From a checkpoint of a small mixture-of-experts model trained on Wikipedia.
Experts: 32 experts in each of 9 layers, 1 pick a token, a softmax router, a shared expert of 320 neurons.
Training: a variant of Muon for the experts, 16602 steps.
Below are experts of layer 3 (counted from 0) of a mixture-of-experts language model. Rows are named up (a neuron's input weights, with its number) and show model dimensions 0-191. Each number is 128 + 32 x the weight over its row's rms, rounded and kept within 0 to 255. Numbers have three digits each.
Before each expert's rows: a language model's description of what the expert responds to. This comes from a sample of Wikipedia text that the model never trained on.

# expert 31
Infobox fields and numbers. Infobox field names such as Born, months and dates, coordinate and time digits, and heading = signs in biographies and geography articles.
up0:092141081171135129166110123112161255113122121132136140172179130130081150132110153150125146089144147141135055087131123139125121156114109119120182041132194132121153161195138149095195154116124110108124112111153098151148129142134181085103060141179104136108109109157129204106130177165141106105139103174157086121122109127206131102111110116174145122121138132110054142067137138105092169106087138140113081051143114181185125084122141093165110143074146109086133137136169094044144107156100118122102132145122105114120100172135131111192148148095168144167101144157172108128123145157139077115
up1:133159146102130138166161144085101152155177144101106182110166164158044134193174096134113083159116111133133167094139094076123167169150145133103102061141122172141108110106171123107161110108131129122103122162102090152124156189127080121167114165151073121168087108133128096105107147114109129128150153134122087154105123055143179147166084125102110120116097147077128106118124156129129101109126131119121090124144091061134082091174184058149103112113174155067126095131182135130174113132082147134113188126155112145202054107160080176138103057126130070180109090188087112109111162131131057127
up2:065146127106108083147131093140078116141152102139103061163101125162077194179156100143101138148152130113154071084083091122160113173107066112122109083166147116158098146153099114195149168170170125110085076130086108106071146131152191125072121181165139127148114128154179147129123129082123153127095142154114145157128065083162096174128099139109164126119163185056125096102116112121086122175119080109130104115100101134152070103190112158078139168138171081071174123144136099108107145092130155117117203115093112126119170088108096116111098080107079096092143142199123094164147100149141131095
up3:157157113147116173106205117137106158192090205144129112107094036158106113111099146128076103174135119084136111119110110170117106100132129088153163100181118122120104103102101099104117154121100183129085219153131105127152144137109134143132122095152055136168075140048152113112131175153136088074153197152066171149095114143116123153172122080104089163079150163058131132151112139066159107108128084138142169154155129146116096162137143092073125141108084113060062140143168159101132088128094161116105125132154103072138098112141130093122123123136088067174124118113169173120124120172145151129
up4:108125156168085159175117113165156147115130122154074084212102125143088121098182138165182089107143140121101121143162109171136084103120117107100101120158105135116079163146132070161138149137182201162079105099109144168097161167111096105160105194123092101137120216154108132096095148179154096123117116092112081162119066106115109126148170137080114111077204120070148127110140122112085082139156104138141101080165154174110078114182110080158116151174162112067105134125161133100086078133112129110116170098118061125118149163163140142172120113076107112163080107157100121113118182150150116069
up5:090109075076130179172182067118107135092141148111094131117102154173140138135169164133125125137156164085134084103067113178061132170138098133126119123154110122158120104140068132157132169103159180182119182133089116138119148145133126098142158151169137184120078126082142107144062137089099148131176116112156135136151128133106117138196089122118086162108191092145117071121135126113114110158134169146100100158140131165094151173110133128137118141115140107107135119163181057165136071091085137152197098119118113087101176155219069082165177084100148093137097177142105145074149114094205083128
up6:099111108179178101159114155102140133077107151159098093130162188118093085120138083166147121101131116109083127108095094180115105079105107118103168123078129142097114155120137152159150156139153096153110149184124087134145087108059099101163113075148098117137079063127115083101166175108137094163155185152149119133150104166125110093181134097122125164151142164121118099084122145150130068132069114163139120070133184149119126119098119055120116094101146090090156107052126185145100134144125151132101121115227086085150113081186040048155112094126077102091101123153095119091108121113106126105
up7:070123120091151061160141153098172115155114141157122174111102133137099112224125105114129163071192151142110127092135136148084110118110136145081170068148171159119116143127177091079139168174144157132116142157169140132089152145113103110111076144139132130083083105121106169125155124141100131111098129096157142175081093123145135180132093109110136142107125173122125094102126171157124083198178080085155085158136153152130067093105133121131137145066170081117135093237165059088104123070104197165119155076168137091095158135095130154160148124101099147109115098163087081110127093116139181138
up8:121090116132137121134212175139098098133104186109144165116046075137100074119167075141187048152184166156134140108100131107073132112121096122071136087108184104083158170165159110083146152180177101190118180166107091160157171113100084118110099179137098100123137166148090104042134138173112094106145130087123110164109099125168152122157085156118135167156145171131158120141134093171092138101143152119132150175098144103124159117084107085086161125118076162099140147144129113096137117176116099090099169108159079077096158168128114074127112175152160165157113088147139113110163115120128133088
up9:162117152091146138079124133184127099161101160156129160131139137133083092149173118147057164150139101119094118107104092126119149128167154161152110175143119155117116150071120073090106123146162094162055204125115118050125149148110148100147080058190143136097132091150180115125098149131093124090148152111057135165105081172066061116191085121091124063169104125090118127162126151133124081137058164150178104094116127142129115100133124118082081061096134125115128115119126190149127105126117146173053162148165103071108163091153119085159092094114088130137138098127149156056137112127125116153
up10:125118165136169085160152140114114129105154134117156211119082164127098120099116169185081134151125132038200108103169113117113152180106108150069152147111127119112103095140113101090117111161109114162137154109100095126147115085070147152115104188172130094153104119194071154062082157153072153165100119161108100153106105154141120159124101126149110084112118091143078084136151126142122131104105219127122131068131163157092118121157187098148121061095146080102188105120093153088130112124116170195130108125131105160065116151123121135141154128090209132059097110118099146130112083167172084114
up11:170138127151179204178165129108169117149141099099112136070119108137142069183169096131068117150161140095165059087126106085131135107084180123093152086130097199094097165112115127172058101100153143121143110165145117120180199131184078102142118190142101137144123126133170156169143139169150152087114108148142170129068118083122127105155095102135143122118170119089147108135107167132128092141163140113129064145130165116138093103091140118146167101134154126086167158123140081148046128106103165104179130073166158064092133157164130212186150150136153142105092115127116074131126178123105158109
up12:110167220137153216131096126117120061113111183052090137151095209086107097128125127160145075204135144133131049181155101162134120104129105121108115121162180191115126162159173153109149123137113116162117156164167118136126087168083125144175084110129079161163141142113177133090118179103117159079144122166172115170131124128129167177153112102156128039129184156130203128151136124138110115138104106143167114091171140155132123066127144156177164121143099149118189100133131179130153088083085125137133157110126113119096135101140054131156127124137158110139090100105110141092095170146137114153
up13:175074106141171110234193112073110093112112132112144086085073161122170095132188158129150116129184169058119132094169077144151116160168110092109126147155171121090129177143137138150122157148136128172101158196152064147129127137141150134136036162196105138136148139088072152114139128104103117164168160107106114210077157126173135127096114083152166112146181131112113121119138192111126135181150133108164111152083146093112170088116064135192085142152106072105108110147193154088090115160109099138108122119141124121134112112147096138178128146142134111158117142126126086088123102127089134094
up14:142179160158154139145111101165154128161203173145159140076134142097102146155105153138135152152178081111125095111069108092089099109118142112101152147187143113102066147083188114180189136162097116128113161118083110108103147198150125135091088108164101154145161142090161106137148173129033159056085150082116115099126096121143106157148088112113151123124147133127046105096053160074148110117135085143142101138153133121138148157177139116177063135124148117066139198107155137197137135140106103138153096147121156086132117117135063125163088112130158107117086181101183086124163115092169120100
up15:131099132139151187187139114146055139115130168131210188122098102115123167171157106144155098114155101067171143107090123129103094179117085149144134117143121131137157125146135140150152171131082094157092128143121141141144145163150145145151123129143122092079157179129175145126153118177031146154149167202167159186099052139156113159151126136080116119172187121100135114126172147116109070147110181127175064136138118151141074124156078193129061197089118039117132139148111133108208131100101069129147152105121112120087132140158155152162105104110118086087144141126103145136084162132139139117
up16:110141172082091092200109068087107099156140150147152115076155124127118081146101152157098137135129122141121136145135077178122109111077114127103183111132151133139141144203113103166106176125159130094103128141109148146113112138089091122128141144126095129120111112109089139163107154214105061175161131147100033116077100110158160115146123111172164075093129153093103162120150115144081108212147101136119030138169134128161093165122133120123143127150128119068055127144105032186088087138096171119125141121091149088126110162092092146152188145067147120117121134135097173108135184151098085131
up17:119090125087162099086167122129106155140118132121130134105173137159151105113189071114117163136161105082062138117031135116108046127139091130081138135153161171118127104141148126123143159147160147122140136160077052146177124110090082065146137078130097102111068168117192095096130135162090144128095137115120124097065119133157152145131136143132130165133180120060134110103159155143101071134123140116155106097157129135168057123101163124084083142128137110073110134152107122072058108124101174120110193117189145124129201105083092088151133069065167129109108147135149147079114132152085192119
up18:122174117192065133129145080169097163106082181154113158139136169134141094136192178224181139140209074072099072106101083091119111145120127147113091096142175155091179152104182136064125131149165140241101156133173118113148114147142112076134104130134094103125068143066110097115144177176151089086149159138108101147141146105205112142138121122109105093143151169102145111135108142171118104122135172163144158137125107132145096155160157139129101124098167145110081156113172126095102106130109133087142148051092104101110133158179121180129140144096111089126093106122140128097091139125154124089
up19:111126141115128110164140153096106133120142170145139082142139143107072125155106168092119098171137153110126104119156126183049133076056136079144111081113124133125072157106126177129129127099153133164117129153132101127106097198138230112121090128123117176198116226133142117092114178182095125143079145085103145104089138139217081118182080071102106113111092076151119111112182158097073137101072096171146119124110165128116133132143119122143140120116132091116083146084149196122133097118148183120127108113113184108065167103140082162163135121133099103129145161061149163081139149164133141159
up20:075132123140118241177122107101101152187139129177089099130128118126114147102176178104121069152189149130126028125091164120114095127107144100078099124145123122127109123114144159134124150146150122118072121176154078110151127173105137075083091114152129145128135130113164122087106097161092123082105096133108093168091146160142107065155137074121132074092100115146097131110129152124104154149158154199154114163219147114101099135069095155116111146150143179082090140125202169182145078206121126103084140068141149153116188143144122161134152089117100141184125134151148099118135166101131163137
up21:130119078146122129134146101158125083114142104148091072127140138149135159099130135188127142189134057078068123074110147199109067113112077104151144085105157190119095159169068113124175179139114126170070170162145105156117165155105126094156136155159112137168174144171059150098107113145167099109121164117095141146122108149071147121140092076123157077154171077189124105087156106095096100125104112174123085182146152153140140109186156089120146125102114158082095158107164116141092107116083131101103142117178154087120174134080107113127157075156086130077115153110136188131152096129050086148
up22:095120137116110136117178087130143123162203159082160136131111124188018106172135111136137133118168165117132119169116122131136139096130097155122143126078135136109113170127194121137215159126141126100149096120081121136170208137117046082133094123139106100129079147157134096193134101137120167118114134120107148131096135080128090112121112096184085127140150155099091097073118173064107091117065153160151050136094122203120096089100071124092154125125096164082130121157171118167117102108088166169123094146122082105174117132065116124163103113111143134147098115149134187074132139114168085084
up23:106117118169163079152113126103169110180135116109143122106107108169117122159103083121136122133145129120094140142141094095181124030201111115196153088188117156093174148208122069102136143164128147110155182121069116130125155122095086115105098132150088103106194157138096155147164138166144178089126150150099071132086065135173129154162126094145127108095168091125084138120169113084121083134164122148176118083140107140145107135070153123129109128166121155068109165121171154133092088148053146100158149065146129078165146151163103105081147099089136123184152093160100138131216147138125099092
up24:094120103088152060138132115121116136148173155160128143103156150098113102122186136136176075143116117101113119102105131181095101133127143193120100131117108112120099255160128116162214088129148114169116109117122098126127105196096125104200162080125144140156136171081138157160123161198168084075110135145132119138103132136114137131098099106110156138116150159095120119087068138157054082151195094135093090106098071158166123090106168123107124110075189108104109158088140081180139081153106167151095096127154073107150119127073100119125145161129157078095089158089071140147112144126147108138
up25:151186135082099124209140069148092170202171121155083168157119070129057106110114135075189109132140132059123141103172073127117128073119144146122144107162127118091135148174098114093170162146134103098090118140184158189153138146164132129125132167185115134151125124136130119058129112169182105123147125154090133148121088152137139102166117116134063137156105104135129120125097102163120145134026111180165066128195163061166111121082126084088128084183188126108148138155150128094106111060090101115109116140145150120150142192106133126172136113122148140103102095147160122110131111088161135088
up26:164116140143093081179155172146098172132131147092138163120123165097073119111110120154133175133130094134084116081130088093116135097156100122105059172153180133176083158093096093136129067173183125157097138132114127095110198114118128119122107100141104064110100129180119133157132089157111063144116156111126111169107084142161154107160095164079189137136165146137126096136120159178085078186165063133171134150140117175062101113111134064144123115102143099102174090131126171081118106197138137113068121075110095096086153169116171154173104153085163130106079088130094109057141154143123156093
up27:108077089098180140156073094115102106100097110098044174119123110117076169135106161122169174125152101096150148087153162110180119101170083108046161117127164158109050150133155123164149139159141095097117170215132089120118146134121138141067121157145082114113148138144115150088149137150167116122093170183104102159096112154126082167202140162165161116087117117064151076166083153074092121157106130175134150122123119150156086109144163134109128100159156155093145096062141079118155081107138184115132137106163129083165140153130152120120157127118155106067077132122152123071076179120089111149
up28:074079146138152105097174155152111142097132093165127135149099096100116122130125091129163159153184099096155138097096138120125133115052113167085114160134141156122163161150167121134150104135082113159132093210128171146142102144128119090207094110149111096132072160102174107109141169158111137146100237106122079119104139074119125082113086081092145137152142148082166153125147133129134139186092106132192067089125107138160123184080160102135149096151130106114114021143117171131102127139117150064110094105116051127089143158108115158120157126152170121112155177064146158144104100125097191081
up29:067093168166193160084135168150064138144152099184138112118133110104171046198156106126147117157076185153152144117120069144128093112137119092113128085144234111090170187141087113129130100127134149177057136134129130096168143150115126093112084087159088139131147152125155093117117124125150111100097151204148140141114115090101189119146107086068128127112130160111088131174152119155106187123104124160150122102163172134175138079097139099134127132117103094111142049134135146107144078160127142075044120091133088136120155171082116087121161115105157156163112101112129157085126125154117194112
up30:188071091188125118173134107093178163147148109090121148142131179105148126135170149145183164145155137094134082051087083152099062084154147069103110106137141156090122144124185066088146151135118114123110208152160065144151189094104124063126130148119138098101094109133145096115115135123180098080103187154064060148069124117110052144140088124151152099109145094065059083140124090086111104087126105113164123109121161112168117102077110119119130104127090110137126104084161161107115144094119134146115164138105112133147127115107128112156145087144152071117104149093059147138152111170128117072
up31:107115146172148118126116102111092158147141160117095082127132152132106120178155112120153166144118133094088094131079114124101060122129136125104148113144127095139077178113164186054161129143183092136100182139131074098078172136137143100150102086141117114118134100192136155134032175166122094083097102126127107119111114081137115143165067126116118120107186057091092075090115153102086086144163125097124119142153123126130198118095126160106131129091178163146191121179200056104137100147121165107140150046160143129113143131143133135153087161077177119073082090106069108123120112110175179109
up32:126120170124140137137143133113108148122137177144122068122119178160089093141186116148146130106105143117156151084070093197058066113131154135092077109155113158173143115158122122141110139121149120157114175161085095149137147164152116091167065136170125069076069113106129107116123136173133107139078179162122099136139127099107137135099077144112135089196094145066059163116170128083105131189124126127166123103118104119135153130103124128059139117105162093094172116114153104115130087104110110118125214085175142164074177203126103063150204109136149126157140171054111120118189168142149113114
up33:045119078119155132117162143132101128138147102179092167181172112124120130173120144136216062172131084114156083142130101148134063041140123163154125139142160114138149107143136131168143191156150150141097108143074111038149129178098170083122091134146099135134145153095162086112181110094123085142162140145159167162102114122132171146152089100106124106125120099162089071081148137172114133122064092158191109095225099109115128109094088143136108087091166133105071141113145100147080090152078149079100174109115128143116153171155170072124146123106122137108118153109114158137128111148152125066